python train.py --n_layer=17 --d_model=160 --moe_layers=[2, 3, 4, 5, 6, 7, 8, 9, 10, 11, 12, 13, 14, 15, 16] --router_score="sigmoid" --balance_loss=0.00213 --vocab_size=8192 --rope_fraction=1.0 --extras=["capped logits"] --init_std_qkv=0.0466 --init_std_o=0.0 --beta1=0.95 --lr_head=0.0373 --steps=5370
Below are experts of layer 6 (counted from 0) of a mixture-of-experts language model. Rows are named router (the router's row for the expert), up (a neuron's input weights, with its number), down (a neuron's output weights, with its number) and show model dimensions 0-159. Each number is 500 + 25 x the weight over its row's rms, rounded and kept within 0 to 999. Numbers have three digits each.
Before each expert's rows: "comes after" lists some tokens at least twice as common just before its tokens as in all text; "mostly gets" lists some tokens that are sent to it at least half of the time. This comes from a sample of Wikipedia text that the model never trained on. Tokens count by the router's weight.

# expert 16
comes after: " |", "|", ",", " /", ":", ";"
mostly gets: " (", "′", "(", " $", " [", " −"
router:508455487531495493500500535505513506526508531472509510525519507508506492500485484506436499505507464542436512483502513522513527471470548495513505512525462455509523505574508520517487543508474514477537498500539484494518488519511463513511485495488491487532495502439497516469522560521513512476493550513482527463506483495529509547531487534546474469502539479494491457493458488469521499484434491467516501508557506485526517506447515488512515497510515491493466484508502484498474498515519531
up0:537489465525501490491496473507538488517484553515501531497485523503510486515513490467494461502491459504504525477522561482453532483512482500520469501487526537521521489495496456503507445515522504488474493507493498531456487476527555479495516533523500479505530541522471505494510519495472471534450480473512539489476460490523491494479513546506500465534464537479531527528528525505459467513505545539477469485492480519520552502530509520505532477460467498524457526465522468520486501491510480
down0:480486531535464505472503552495486521499463466464524457482483487497507525516500504503466495490475524458498509471517500510500497483515484497495446484528510519493494477493523501473476524524539537460578518491549487443461527467482498516526472508512548494466464497515542478475499504559499477538531520515514527526507565515495479505519513500489514520512532475480489482463486494534524504533474513523444495498474478491478502538471458487509500457519480471515524508510523497513516470522512500
up1:519511517493480511481496503502510510519496449509470522450505472478484546477528514513497475522519500516517492527515459492574495520491486545514478482499464493530500500488544462500544495457514503495499497509446503489519519479521483494515486519477534492560467521516501494453488526481518555447484510524514551492496460481497515498514489516511535512531504514512508507513536514504516482472559481493558483505509517515502506439526510518507465480490532532514577490485497497483495551479498515
down1:478509525473482525499507483525459507500477468487512468480512486494530473522535469488506496491490519494489491465516493495488494523519450483515528526547503535468495510497509514575524499457493520527458526477527473517506467512525520531509517503505458566503475488485521498480472527434538475509536484508506506517499464481471501571483464528517492519501505477512491502496479518541532487497468489516545474514489483482458499511472456483477470531526532514486456506462501516524533481514541470
up2:501524530542540529508495518484457528455532499458465535532521504516467490502494505516450493504551485518501483536468427465481463511511592514483508477486504514516489500502554494499522514532502528514513495488516501501500498486541538460497488483496482481461542483540510514468502537508488513487497520502533450485541487495497459478516480486496501517471510470500532531510496468526494524520468523520493484471543503550521494534495477494501507503496465513465499510482482493494524534536514514
down2:512510532509510520503567456516501499533497502486501461498500566505521487496494504544533510549498494526514498472444488481492498491516488523505548520538513474485486505511511539486458497516485472514518459504476545502488495501502501442491502500487469506538464511561499460486530467490537509471565489487524519519487494477523509525445510508498521475533501555534527518490493471511512491474499492495472482541507527471503508459482535491484514515511469503493518532517535458529510538516502465
up3:474465534518490515558494532495435511523493484487458530552513486481508513503474506527454473518518490488478513447484458503517507474504482472534479516503470490456565482521510479492477508500470520456519507463505453508489525516531500503485457513493509497510501459465498485505508505503508500507514509529511480513502475511507499496503485534480477459425568491504488489490536507504489540485526479485477482464478531514521529489487479511479504439510479478497483499452553512514454485489505503
down3:496497487515531506521495531526542515525492483450490518452523531503515479483539425486528471508518501483487480501468492536528521490447468484507489489505507487506512483496504481496485497519491517513512526525490515572453501483525470497503516485489524524542486539471503475474501506503497518486506511542543503526531480551486474446448460497511489508489492536412556498524498545495535497510504488519467502482464486506493511487514499498484503535469486511493482498518484527486477491491453458
up4:515511477472517534504501400483513490460540469486512479460490475504527485472534484507471498521513517524504509495516511502492498554525505497522542492565487526485544496531506509473492528524471501464498509484522476528494520536484509529509489536498523505511475518503504498512484532482557472478493473474484502474495511531486525535534525467525533488462526462508480483476489488523565483504511496496490458477493455475513476472518509477513557447502491510491521525496483500489456472484516485
down4:479462488514473503483508506502454522462481519541505528468482538517508467502476433514521530452492488496472535479486482507479513471489493510516493488496493528473456517484509514519550533490505525495435457500457471520523533501467490504526492544482510471527582519511477516504502507532526496520516551495480491507554470473507480491506498502497513514525494531493476498485461458506532519501477470506528533515514529551502487484530458472513517468506531526510547521479494509486501510482521485
up5:527493472517508505516553521495486569520499505458486480480513492518482507527508481496489514547505520501503507506528500533437501469496514502473490482512552483496496478515496495513473496490495498531573539510490470478524504543499485482531513514500498490550501476507512495493477534467499539463469528508457545508474538527514518468539506490491510550502466512509487457466509501475498503461500538481502499524532534558504486454550532528478499488491487485496511516530437486510467486503466489
down5:470516462481545527464529547509489503504454497524500520547496574473496505443502506498503473519531512495522510502523500483475507516471491472452519502524486531484456507498517473518487514485541526498524491490512494444496474485470508486516525566521505470462483519472502507507499468486481487459541472497530506494538508489493488515509521532494471497481490449524534515512494500479495530475518533484500484463479484490559510557449510524505443487521516506514510494486543497495482489514539513
up6:487488526542512519496500498540476472506503498500490498499506472514527524509467489493511462514484517516489490515486487501478507522483484535510473586491495439496500483463518469514485488506518479514469464480494477519486504496522530479533528527475476496526517465496520469519468506549493500512459518495511516484504485502560491529513457475500482533521553500413536534453461469509482533516441524467523498502523498493528514470503481501519473485492490492512455518518508514491490490519485431
down6:480497503480458498513488473505531531486527552491492520479538519475491462495546447488535568485510510543496507461529480491494492482505504505517528526491452513541500501494510474529482490533484471511482502518516483515446527455552485546510473462467455498488515487477530531486501520509505530482481466497461506493491473518548496485467505497497513494528499511459516483498500505567505512505465513507514508541517512530508539488511526487509521521472549510549527518469466490511490474462474488
up7:538515516479495491482536505517494511490481463519505557540551520528530488469500484508515483484495463541500560472545516509502477540484509491536462522495521492458514466516518526527479533479520485511473508487502528515530522483459471494476528481509493497471498493487493467494509515492495525501490503518503500517536490485481476518563548481483546476479509526478511505514502478504442512562558537519466519506511505439498558521464491493474493484494499478475480515507500536506476476519480536
down7:544531499496541535531497475502457484525485494494523453508474468482508502489474495510485500497536504508542486517501469530514529540482511522479487501509540501487502544487454464489509495539554480513482503498481529506464513521507505530518501483556530510514489470485504483571495523462504488479494500448510522533490533536534471454477501545506524523532480489495516528538458543470495530493499480460504516488491543502507496521518522476462518489515522527507474543533489483507523474475554512
up8:494503537448504535536531483494544500451546516528482513542497517501480519507498503492505498532447499518467525497473500473505453459479505491513542521507555467511494500516481515493492507557477523506532465464453518512492500506551528508513459513518473507494495576477454489503549526493501471508500519502514491496504489556516497524511488460500458502506522533531507484500503480500446481466533509473503473494472486496509509560504507482487510467509515484520471526490492508496454493498487463
down8:527489508498532491520493498506547462535501486460514515475480512509508487507512515495500496544508505464507492506485491506476477512487501457458521437495464481496496473494521511479524490495454487467527514522540499536486506527519469485542532478506519500464483517479512468454522509492516464484517513551460539500484465504479485471523476491497519477508491479476462475507499483504506441514498458486516497516508505501513418474495524561479460514454526524510529535542502536529543500547517508
up9:480481488516519520510545537516473508498523500462508533525485482534490479480465499492506510474520482520497494479503437525451489516501540490571497527514460500474468529480473541537524484493483520478538463533533526455511486489500472447512461480504499457508527507496492468457508538489533515482488436507480491514486521500483498466521481451485514469484546513458491458502489506498459498482532491511476506485478531460513533497491496463483522483489520482479500532492494468490533522527523490
down9:490559512507510510505518474510491512529506504499490519478558490499508487499509438510498519500500464510515462503495504461514476515492467534429487524519511488506473510551536503503490492491565520467481501528452500508501515509536533527447519518505496530540491542515522516493521452486528471511521519497499510517507483502458570485493516509524494510501455448481512457487494501486489497471475498507525530478496497481470500498507540554485548505499491529550508460491487481535493518467458503
up10:519503515503518440473486504481543495493521487494554507517457479508481501499490509512489469495503509508527499497563513522560544547507487525438522511521527472492505519481474496515431498487512500463497507490495519495500518472486511510445508526518489521496521515482516506490530519501516468504509447503512497518560502505497496504513500496523479500465495549517521498499496484551547547519523480549492457492521526507517498492450517463524544472525526456466496483523520484540507476513496543
down10:488511530496464508467479496469549498465533522509482509531503450504517500473504508530522474491480474491472446504458471498508478486512464533483524486521500484502529440483472516517476440490518509511470460489494465552521501489505480501439507530527490522503505505511446490497474473503530496495479477520506494508496500510487472490472552486526471517534522530459495508546499507486494481514480510540491449520445521494494520517481549467503510487500501457522510479473515483529549509504492560
up11:465514533477516517529471488526520452510454463491493468478485542462478484498465527514503564490488519500503467456493521508544544507490506489509476492532476437518482489501519512468469488511490458496523485468490533513536508495508570480528490473489519482543490498446525507448494532480531510498516492482465521544494481474498484531527508511538528502492454506475475528468525497458527496486457529473502509502532521493511538452506501480526483509506487509518494467501495529515484489485488494
down11:522505548508456539489478540473489514511499529514470473503486517521495475497530498552505545530484477489513520490499486517458503531476474474505483489486483519542498537459472422490507523476497520511465542500462505521503449443491538517501501497504475474493505535498496472496491512506510497489527501488468499463493504498509508495521462511461504501495505492463524475533469484481490532502520526454472465491494499495539588490532489489483519472493508444490530464502523513512442488499500479
up12:540488497481496482475526479514489490491492490495511528549507484452485510517504487479481529526496497463508441497534478449519514481481508506498513492515529549514478508569509474493457488539536477469499484492485514440500557517444487530544530532497513531506536491535480499540478521494493539490505515480476505505476492463444484483525516501478502500471468501543558510499498520503526512486496479447523494478493540493500470485479497527510465501501497522524521495478472457543493536482509503
down12:542485477500535500524483484493526497505515497465505537520502508530458489504535492494472521551513571506535513522517466497535509465515531483509513524472534458485508529508524482486491513496494501510492484546496479519455481452516489503492486477518496509487435516479486482441429533519511521505515503499473492506512509565528476471498487479464480508524489501499524446518513552481498498531501484533495477491493513488479481494477471474482475490524518496456472463544448546497520496489507480

# expert 59
comes after: "9", "1", "8", "2", "7", "6"
mostly gets: "″E", "7", "8", " mi", "6", "5"
router:546440504519530507517491537546481531533457513540549490501546452533515514517445479506519527493475491503493480525516506488485506510495523529510510510505494477482544481503513498473496493563523490512513509453501505506483517532544480484526513452497503487529532489474516499495513490478492521473492538499531524490485474508518525525558466514545438490501498511506496515480494499484514519495512513457520509541516466495528487543480519493476507473487514480493465539513495482581520528523488515
up0:501525463484549476519519458499476505511562484511506526485504488500489491487543504483496492506535480518472479473545495486489551493516499512474462497473507493527467511519466459496480459533513472530494491489542488529484504496485482522504475511472468496504476531501499527516534477484497487524501514545513445475521454512500467487484530513472480498458532481494512493464447513472441506490486469445553492476537514512464530522536532448479493520487531528475530483501507520498525533477500490
down0:513508459511477515462473463463488487508563486481513486503446479507435505518509501495495540455498505469504473454481466500467505494540527511447503478486557528483487497481505488522520467502475507467450471548489468490455508520499507505525512509549474507503473575492497481529507479485510480500496476505508520473496467490515502491506500480501470492470518490500470525467494493469499510537503528428499481497477516500497543508545504480537515454456480476509523493510512502514507503486524479
up1:488486524479498524486475506502494505513504505439496469504511466487485496470542502507464540472527506532512509528488551551482483489535512477519518474492454509507473501503513527499477505502527484503568481470477499474493503520542515501513522532489530557464491547483492515527524464514495561451529486535491531500489489528509501498504504487494498536431516482496535529505528487504502559538494483505501471523502484479510481524488519547477502475511463456488483546486479546489539494506522483
down1:517471489549501521547554528548483525526524496492520518543532507461480528532499478519452446506542495476437477486509484476515437487468461495520479539540505455503510528480428471509513485502528527515484479476489532502497512508494515521477502527469511493514502478479515519485520500473495487498469490512484490458466532490532509490493458471483512449523480528449509479507483518482536474520490506505474532488504509509486527507501499468476490540481509491461486516491491528491471527510483500
up2:551489518498516533517519493540535505524538502536544505517507480499483479463445534508464510507511510494493514493499509526494499493476464497462528512469502484415486532473475448521487455507518508454492481474546493495516511467490565512460502498492491520470518451503465483488466485490501511509539510504521519532512536491480509528525511504504499506498504504499516513469435517529507471504517519499498494495470532507537479539475551475496491499538503502453558501486505529501526534491527513
down2:534538489487536476502495474527512484510526515490494475428507517498527512481470538469514524487520492484539481495505492536493505503508541473482472502479454476565547463463491516487518482470493541498501540455504498523508490440519560469524483441460525509503499504518514499493491486483496495491533475499503489454511534485476507506524500496464489490501502450556483488492507520488526490483490511478493494505506455511468461454519513516495520503491521528506508530498528538539569508511511510
up3:524478521519477477519518454547498544444525465497446489507445534532505505471509480510489458497524494524503568485520480525490491466496529496483477534505515490531497503495486507544509470503514515483522482503495499487463481529469502478508479479496492477533481543483527489489467473478545530479498513525489497512539482480488453527516493494431514475513510477494519487493502500496514494458513555434463487532480486507496512477518444491494488489506504549509466514535490498533486503546493490
down3:485437502485518533503476489502491484526465490491510502563531468510510532487462534466509493501447448494494493500525512523547490480493519544486519517513527483495486506474494464432519525480496460490532481493448525512514528467521507521487537484521483466526479509489485502508523477447465524491504530490504478537496463461471492539477496510534513538507513507478504512510508538495536471522471502456494477515479532478484495516496490475478497476487524470473498500454511518532544489487461549
up4:476513526519461540557508501514521484517486488464499472474462537506481521534485522521520499522518503530535469485515476495521555541539511493480456528471483530455495491486509520506479498473495512507544490473464453485495501484527488501480532471488462518490511489518523483488513488541501521496502480531493478530457521515482540471495494523514463489516463467471498477490502571493509484515545534525494492518493505508486484474485510538540495494493500491481457571474536465550513511534477503
down4:524464478512500480497479504490502517455504486521475498526504504568493522505493515449525519538520471539513501460508496490509472523506485487506493513522481494468512522490501497486534497481463480495463497494508484479473477509468486493411520492461519501557545485531499493503492520468510534512504501538503506540491500491529530467524471476438485497489472502535464498471572527504481544517514508508484495528516523507503500492483471495444508500504509514460474485507435477488494441490464494
up5:534498500498496490506458481467522475492482522493484515503543528520482508467511478573538526503497532510489521520520502502525490470524520480510505546426471497507530505494483538502482520541522514520484471526472504500517459533518495511465475519476505506510483518450494454545496493524544522483503487498493516506530483488556509514506502521501493528473516486507451461483486461503473518491552485461539499508552480524455492481521488498496524486479483527539489432517506485478491547478487510
down5:548449489495488518530510500502500526520488549436498481523506538520530502497509491506468514452532459511462476528514476507482491516490501461473540485493528557483462498549517510480518484517491482500516482519521528520550529449511512498480526514487494474533478498486479480451500469479471532470505534509486504461510508464529510537478514466471492500455499491456495504510472483554542512479491448525515472499510476498504489482531492528485491480516505475506500501507475527526530475483544541
up6:501474524460503538465470516512531509479442509483482501507468511549498489449518494455501456473480500508523497552475470499465512500492491558511500493528475496498508473496503470495494528535520504517523461444473483524526553527492497474495478500468492528494518524457454444511516487501517493505530501478476502494508481503532517533509539493521507462525565528481508500473515520477532496493502548504427514482492465494488532492487482476464502457484519502483488512500518500511487504509548519
down6:487502495539518520491514540511508504541513522512511462454568492477505506508514470506499485495506534474484501515519523515503527496535469535528503525445472518502482473518469507498481525479518521538509487517529527508517541528518517462541487456475519484521477513515482496537518533504510513483501490553525515524481502509473518479479484536452548507496545520474489451482535495500507492528507524532516475496483480531559513518454506520552479539511560545550492484493503510497512497478491526
up7:527484494487487475522499511490543525508490476509468506521510515495476504526485488511490523496499483536525517545478467499512477533531491499480506488546498472500546497485436454471524466475457540472515475547496476500490465535477479516466485541517478475440499519482451471504516496473479476480488486473454493511506476528477493488477471533462501468528468515490498531520513489528465502487550544520491528474529524496523467484467490507455535540492495465466463487471480509532533502496496514
down7:458482501525526496473536490483506510503495517500513502525503468502478501510505492499479540510490472501516528459485504483559469507458515484500513520500531564513483473559492519498493496503540478497533472468500527488522511515527499525508509502487514550494522487485503562521507492505514510498543552507497455477497496513503493499556480495510509518479490434482541494481519516439492534453487501492496506527496517458470495447513453471511499502531485522440491504539484492445520554497495483
up8:488483498499482478517475502523459534490519511495540478494506502522536477492472529520511564500494489489470451462543525528542504521496529498513492475497483484468480525501543491502492528495482497539474509514513535465514531496504529496524499443483494463510550449481506529513487530492515546491506547522549518564490490474486477528523477482552513528470526500467500484463482538466491503487480499513530506512511523519517538518479460534501495481478494483516532474444492471512481496466496468
down8:414538525447537472518493463506439516494527482522516558485493501477472459526478515463535482538517541518486503475474516524497513497511480494497498479514517488563496491517501489469525517480503497504479465515490439500453493513489494491513473453551507490491491499505483495516502508486496540513489476502506490518487530480547525479474526468500488516510478464544520490528486486540498482497507520505534494529508460479517506495533513497487483506542475541522535468488548471478495532528496482
up9:553508491463499475514458494499468529530502495503467464519494453533526492486496524513491503472486477530486532497519518467472491520508485520516481509447471484504489501534505494515517528531491474448546500481490479512509518490499490507514514452494509498537453525517473495530489522507481518497503542487526540466488531524501538521558492516495471484421495463527498516493486497518492508532449507472504521528494498531503538460463489506497477508544522507506450515473514508558472534460503531
down9:542506501479537480491527480514515499491476511484496449512519536483471523481550554482531524502463456475476472500493500503507505497517517489489473502518481505487484493485522504557473504509512508549496533523489565503488501451534477509499498508547489540486505496503506526499504529490511505502512490548488505515532512500528492465509512498515495471482518545483462492535471482514541518530527433499526477524500502461481517559502488526514533546496453481465500540501515520512518425516535505
up10:549492505511463535536516463492467459558497485496522475513526532564499527513524503541502506525443506466479467522476486542459517458521510536514448491533482485476468486485521483458509517503477492490499501475455502502529492520485456471504490506496505521523529428484468484506497467465474443528516508485503502506497519501513497483498496514504511512502459499520518503497479496544492517522516476516501497508523484491467453516494510478476489493474487523421515507478533472523467506477505494
down10:507512496481515508507536517534448502492494461527503505445499498424479437447495477508524517470488515548536477467476489530503474494471476524471504512509497505541518522475475498565497490508507475514475493521492497479498484484506517498496495484482492539522523512513499577465459522473473507462542474490499504473493471493475494517518498490555509527492491521481452482510503484475492499452457488507476453498479498492514523498533524497499518507464527492525504478519475545527507456520528501
up11:465499470494475524514536531550541508480535497518492468537525476494515482521504486519492561484496496468515486585489491458489450484519503487488495488523489505484518525514521507517539481500523478503506466519465498498469527498514475497496478480489425524564502525531455494508511532535458514468515508503540501504516504530519529487499445526511486516496513522494520500494487511526492482502460489461524527481517483471478493458488509450481510517456491540490499478497457536523497526514520516
down11:511516488458534499509500527516517537483532471507482468486480441500462526555486462479543519544480462492516513486491451539521492465469480503480493509514544472511523512516530532478492525514526485515493457522502495485504494555482473539522521478476533496505478496494480473502478502520521513523527483535505527488487517505501519518459536465474509519522525466486507495522479450494442490481503500468498445501493501421473467520510457497504540490464501523509503501503506490464520487475469500
up12:497484544474462509535492488514485476493482555487513514507497511476496492488445463503514503533520513496486510522470554478532541446504493492506546497484490502501542487507545472520474478481520536489482454452481499524489527496506540484456480443488485535484537525542490492512496495547531542527509468477537503512505483489498482507503522523483491506537516491485498510509502479510508524543479506451504536522496454535529509506471494520550535545501466499498526467474496477539524509520467511
down12:460495539484460498483481504496478432501486460501500473503537478518508487516498544533525451510457549474489474472480456512469511485503495487517463507480508519556502538492440507484531482461515520585495505513557491518504471474488498472482540501517504489505514538514475502474501485507478493470490510507477469509501491514548535501502508511452526524547503453525492514478499507504540499501447464539491481499519511486485470504526521465497504474500491515475493514504475487470502470521495501

# expert 12
comes after: " |", "|", ",", " in", ":", " March"
mostly gets: " ", " $", " pres", " Animalia", "born", " #"
router:486446466532544512509473514477506499532492533497482522524527480517554505477482500514464494469508483483458471496513505526531536484437494494519512493490483512491474499549532481484484538529496508489509523501513484504485498513488492532512491500500503504486523508469483518429522566515475508470472555541510515493485505477511527516557485506531496481481520494496488474500498497497522447508494509499492482509548451489558478439487528478514475465526516545503480508499456505513476520529538514
up0:460470517496531490527448533490512519540473516496513491540515506521481481486497519533489540490501470481534565489499499469525517463480491474534474504490514519480448541496542570488486485548463553473498546474488466494481489483501470545536494527507493538520477494513533481495494498504468521497523506511490481525492454504498529488508473543517501554491504501503484495485500516480503494536489502492498539476525514498523502557507514517524484547517501550461521473491509528477502490546496485
down0:479492481522458507478486480500524493471509542526466496531579475495506471501506524479514494509476463496497469465506518508515518496500460538499519468460509472516512533484473497496479477467505482536486469508471516504512515451484477481512515477514493514512496485504480508505453512525488504560466536524492453477519550521451523451496492475532497548529494508469502491510518454519507521498504493520509519510544503519505593449530492517512535500488511531517475490486508483492472457484495519
up1:540454519506498503523507515507506529471528489509486451496483468507505507523492490506487506542484531491475496441496479519471455488506487543460527501528525499460519482488478474486469531533482516521512483535473448494528495510491509481472496541487500492468492500474422490508557526499509534504475517516522561515534524485475501527484477498514469521514499484567515478536516508499537502513562532502515481519493557511482474503518488498493461515463498482507496484486521526529476483453516508
down1:473492512512481525496468540487531527522492510469538510490547535510489485485500537499471514522490509527517512435520495499511554490497429489495487488497499508511510488476546503492489494481508501502502519551509510505473497466467485502531414487457510473467501541497471473494519527478498487513494520450495447536518505490467476472503511487494508527476478493499521493477477482513526471490469506483510498503500534516566486544461455489534524513527493512474465483507519496548533524518532533
up2:522507484493525486512494498520509501523484538490446538534485489488538525468508496466482525492516527500476461483486493503503482525492534507538497492524513482484469480486508466516500585531496533518575511488455509505436531521484494574535513508502475516449558494484494510529454516496525521457499515491497491473496520475483515513512476482495528510490521529518509446492516532496465518473526551521516462517533506514514443497511510469506489507529524502475487483491495494515508490496511520
down2:500476518537533494480459476541471510462482479466499509475514505458506452516513513494503489508458523528483529516483474523502527491504495521488465504506565499480506513534489532491520471499504486507493486525516511518504492478522514482500502518488486477468519563555555482460479503522515492533579515515553502559481491482503480512478510522497529536505481510468502494489511506477525555508497500527507481467508484503532509458510463569464501498476524523448478461523490525487501503503508516
up3:499514496518500497515516502533476497524463484499445504543464467513506491512490547482450487523489477499521478500508507506508471465515477499520491462518487490483465508529478504517476539507503481509472512454504510483488483484487478484498509525492506580512500450541453556538497541536476519532511467494460467509549473495534490507473514522527478522474554501500534495520490465505512469520521479449513516539478519497510496527517458522518533442499473527501506473482485509465475522531490493
down3:509463487514445470508500504555475467520509506509479495513516530482487543447510538448459513542471516465496492512516515466507500454502530426513504506528501434518553501516489491493487501472471510483505468493522498464489491486496513441510505542473467475521514521491455513459488515490487528490509497501487482466517474506510504504507495527463509478508483504503509522537514549502489532466506471433512487532501488468551495501525493458491541487505494486490506468498493525535518504480480486
up4:509469498497466491517529509450481475498496532446514520536521508522485495491522538534513503512535536472448519493488521504557516517495503481501503499492537516473509516535507476500522518537487478506503522491479472508490504533505526518478517519515531538484529518492524474488505518508512453534494500537528512475504512458495539550502503503481486537452489482485483522558527490512527530488446511482486473512486514513582484514526536494521483446559522522534505482504543503475503543496486498
down4:496470473513538495501510485471534494522464486482501489456484493542482497503489526516524481536514517491534463489520544538508502461503539504482503504511483488500520523477443511479460493477491473556513497528490506486475548506504493504492538473496472460484498488476563510472468516499467524519482502489486478533554499497468489459514516464524455473474517506452522495528508462502517493512514483517497504459515461529463470488493495527425474518442530498456525499476495505506470492498479522
up5:532502534484493488473449508545504458491515514504541533502501468490494492498495512522462467540563523450501523503512458547498500468481498483514478539490496510525534490503511538501478503447493449474532473500512475524524495494513472482438480506479501523468478499493507504460522518539492501482546534488526459488525469528467479482515486475473460513508487460473513466537499477517515491548506506522532510483500553505469472504492518496509487517521517506498553509478530514517524552493513497
down5:464529477468512540500534537483509489544514498481525500464514517509501442479502514487531487521466480492540466543476491469488504473461539509492508507529537485440475487485470501471470485471543485528513500484480502499501493576530502495552510505527513490497506498544488481490497463523493535478511487512516506486498510482504491456519475485480502473530557516523493477463551514458493504493479502510518501490500502508475519505482516478480457462506464499488484503472498505447527482526422523
up6:564474497522496531539506511510527526522494519504492462489485515496521494523510492525492498530479511534522508509520499537498553439523504501514502493475482491493518489533532523522536533505492480494490482534572511497487456520443495494529494472517500502461527536563541483449527496480512473502487517492506485517503479507500512500517504474487468525553525482510496500523483494502498479549533471555474523511485440495492499568528483477529488498533523477510457490517512485496510517467537502
down6:456524483493449517515525530489506484471498560511492512469460569542498468488483492492513505515475541499523499505542501546559510497509525526508458493516495524492548489515514475475512523495488472519527512500469485507527454534469510456504472508492454480545524498492538486506496525518497507510498507499459516530476471521465471489476469484478486477488525496464486490521488478514485531503516460521522522512513490511477535488519489531505496530462442443473514516480499537483533516486544496
up7:518484507495473500487497484516488475522505524482490482477469519522506508538501499475521546489465485492539484535477505490523450502501502495505485526495533432472502565530531502489502518534488484490502503538444484495461499512508522474501491532495449461485488481481497482519485521523520474487517505500474510480527515502518472508508504489508424508462551489523542532514504492510516498491507491465546539447514502459558525460494473521486467453500454519509489505493460492514470541496514455
down7:485522525490513533508542488495493501488498485536507486464485535528500474457506493523494499513496471500486506502527484485492467502486544482563497492497483494517502441467513547475476489514491489494522500486546545505465469417510496502484456486508463525492452486501524496489497507486499514515530530508472471495532529478466505451455524491527471485506534464495509521479486481542508513450503505490517529484461484452521460449520538501534485462465482505506447485513497494480488499479535482
up8:510512488434508514502479494506499504518526563478514451489503481491466501570526527523524474480465515486462487453494460500518474471505497495484515523496515487483546498518490469495487499472512473446469486514526493525507517462475504574528479487546460470484458511478465539502479546495488517482495509485504476532464514496490518535517496493528523547519498535516485546491486512504497550490548488484515498463506532482506497498506481467518450519492516510508495498500498503465523534539519502
down8:499512518490495509436515498467523505543531527495515490519449492504526483476524442525440509471509491493490515504517472499508471496513478537505495525544472522482494483510458541503495513504538536538523538486497478488571529534520463489478508516492543496527459517466476524504456514523488541489476559478508516467479519541487468509540530452475520501483509488495507441448524491476534518509518506514489513507495514502510514488486509536501513533493534478463508486499497489506534496504505491
up9:490505514532505492510465516498494526519544503520451511474485493508506495450519494459542518508483506479480526506494462444519483495490465492509511530462507516494527477547543506491484491563509453496514510525524538492527526524523448550519517494502505479487451514486493488476554521539430521479491513487511502528526489490445508478528446522490491470486529492479540506544506481498508458525470524533478520506481484520502537536518482513519488532478484468504480476491503486496508468500469511
down9:473524540515524503502466447497495493509485505480532485487533494507521473485485513516522473544471503531517475491504529477460476468488507513485483518525542449507530478528505479481513525505535512480494525524522483519530499503470489485497526517503482516559530496519494506488465469514508522524540476511487478525482492523499456465498461490485499513547518487470483555469480550484490506479541482437515512517506522527522480537504483500462523519550536435534510502544500515533504508547514527
up10:552534525521456533535485471491538493511505491488545519518508487513522474500502477513465500482491521565490501495511519490519541513507533514465497444472519512497443518477513482476426540565472511514483472500489569542561498506493546462488478519487532541488519497465489493524474542507512499474486529502494473476485490482507504492522472511510535495473504478506493459525489501481507497530475503494508499500498498505483505514472509513529524510506493483502492470509477492572527481468516484
down10:489497564526508506493510488488551477444506525516502506477525516496471490508537530481548483489529520487479494487538514496491487538497499518525525541501503469516532495537507495527507451473513490489533481519494544491535542478519479488496502492524489508522500458480498497485516486494481479509470444524512466550517488491559493481492538477505510488515507484499493499483491563570461484536487521525489493484526511531506458515549519481522545450536523521508505474502504497513496494561521516
up11:536505521497507458504482519507482514501500477506514483486507469520522506533480497554522523511492509523498521538539492483446475450501514518502483504489468486520474487466493526499491505490546462504444503503494477540490484534504548523487445516563504500465525551509485515523440502527484472474478524542521454532479466440493500520506523510520530531533515489507499475494496489520544491461498468489455524536484522487520494499518511484526473498518501488469543506520515526499539506494550490
down11:516498549505467453516541516540510549486525514531485472502475464505489526489507478478483490481508562513534460516483499493519486507480472480490497474481513463496494491486498468484535512520508521536501492567539467489530463466465423458478524458460490481502474440507516502480480550520514529535486478497508496493472483494463510550500522490520517527500485532485523504521472499464505530496482497504498486544442529472497497445501512520515502490483509505506493499502480491487528497499504474
up12:516516501474533494482542494536451488521480525522486524496489490500515496499445555520474469474497512464497462453509486469462469503507499481504508512452495500485513453466463530473533487535530504503521494473517483497503519496536498514482575491485496481555518488519460512523495521498476434456487547488533481500473487501493524483468467515529522488484498482515458487535485511552494516449471506515475549511471461502489514459489529507489524473481515510521505480492473516491498521495521483
down12:481474466548503491497499502513449530460524482481467488529511460502489497514497489458511504520492476505510503519548526483515511543536457508489459484471456522519484503502489485482475475480513466496476487525542481517555536495509469505498474517544546509506538476506512520504522532503544470486498520504505492510488511504512488516482518546537523516534493518531512508500505549525485466508479489512481484508485529491527532502548490509489506481584519473461516539512460498481519479492460568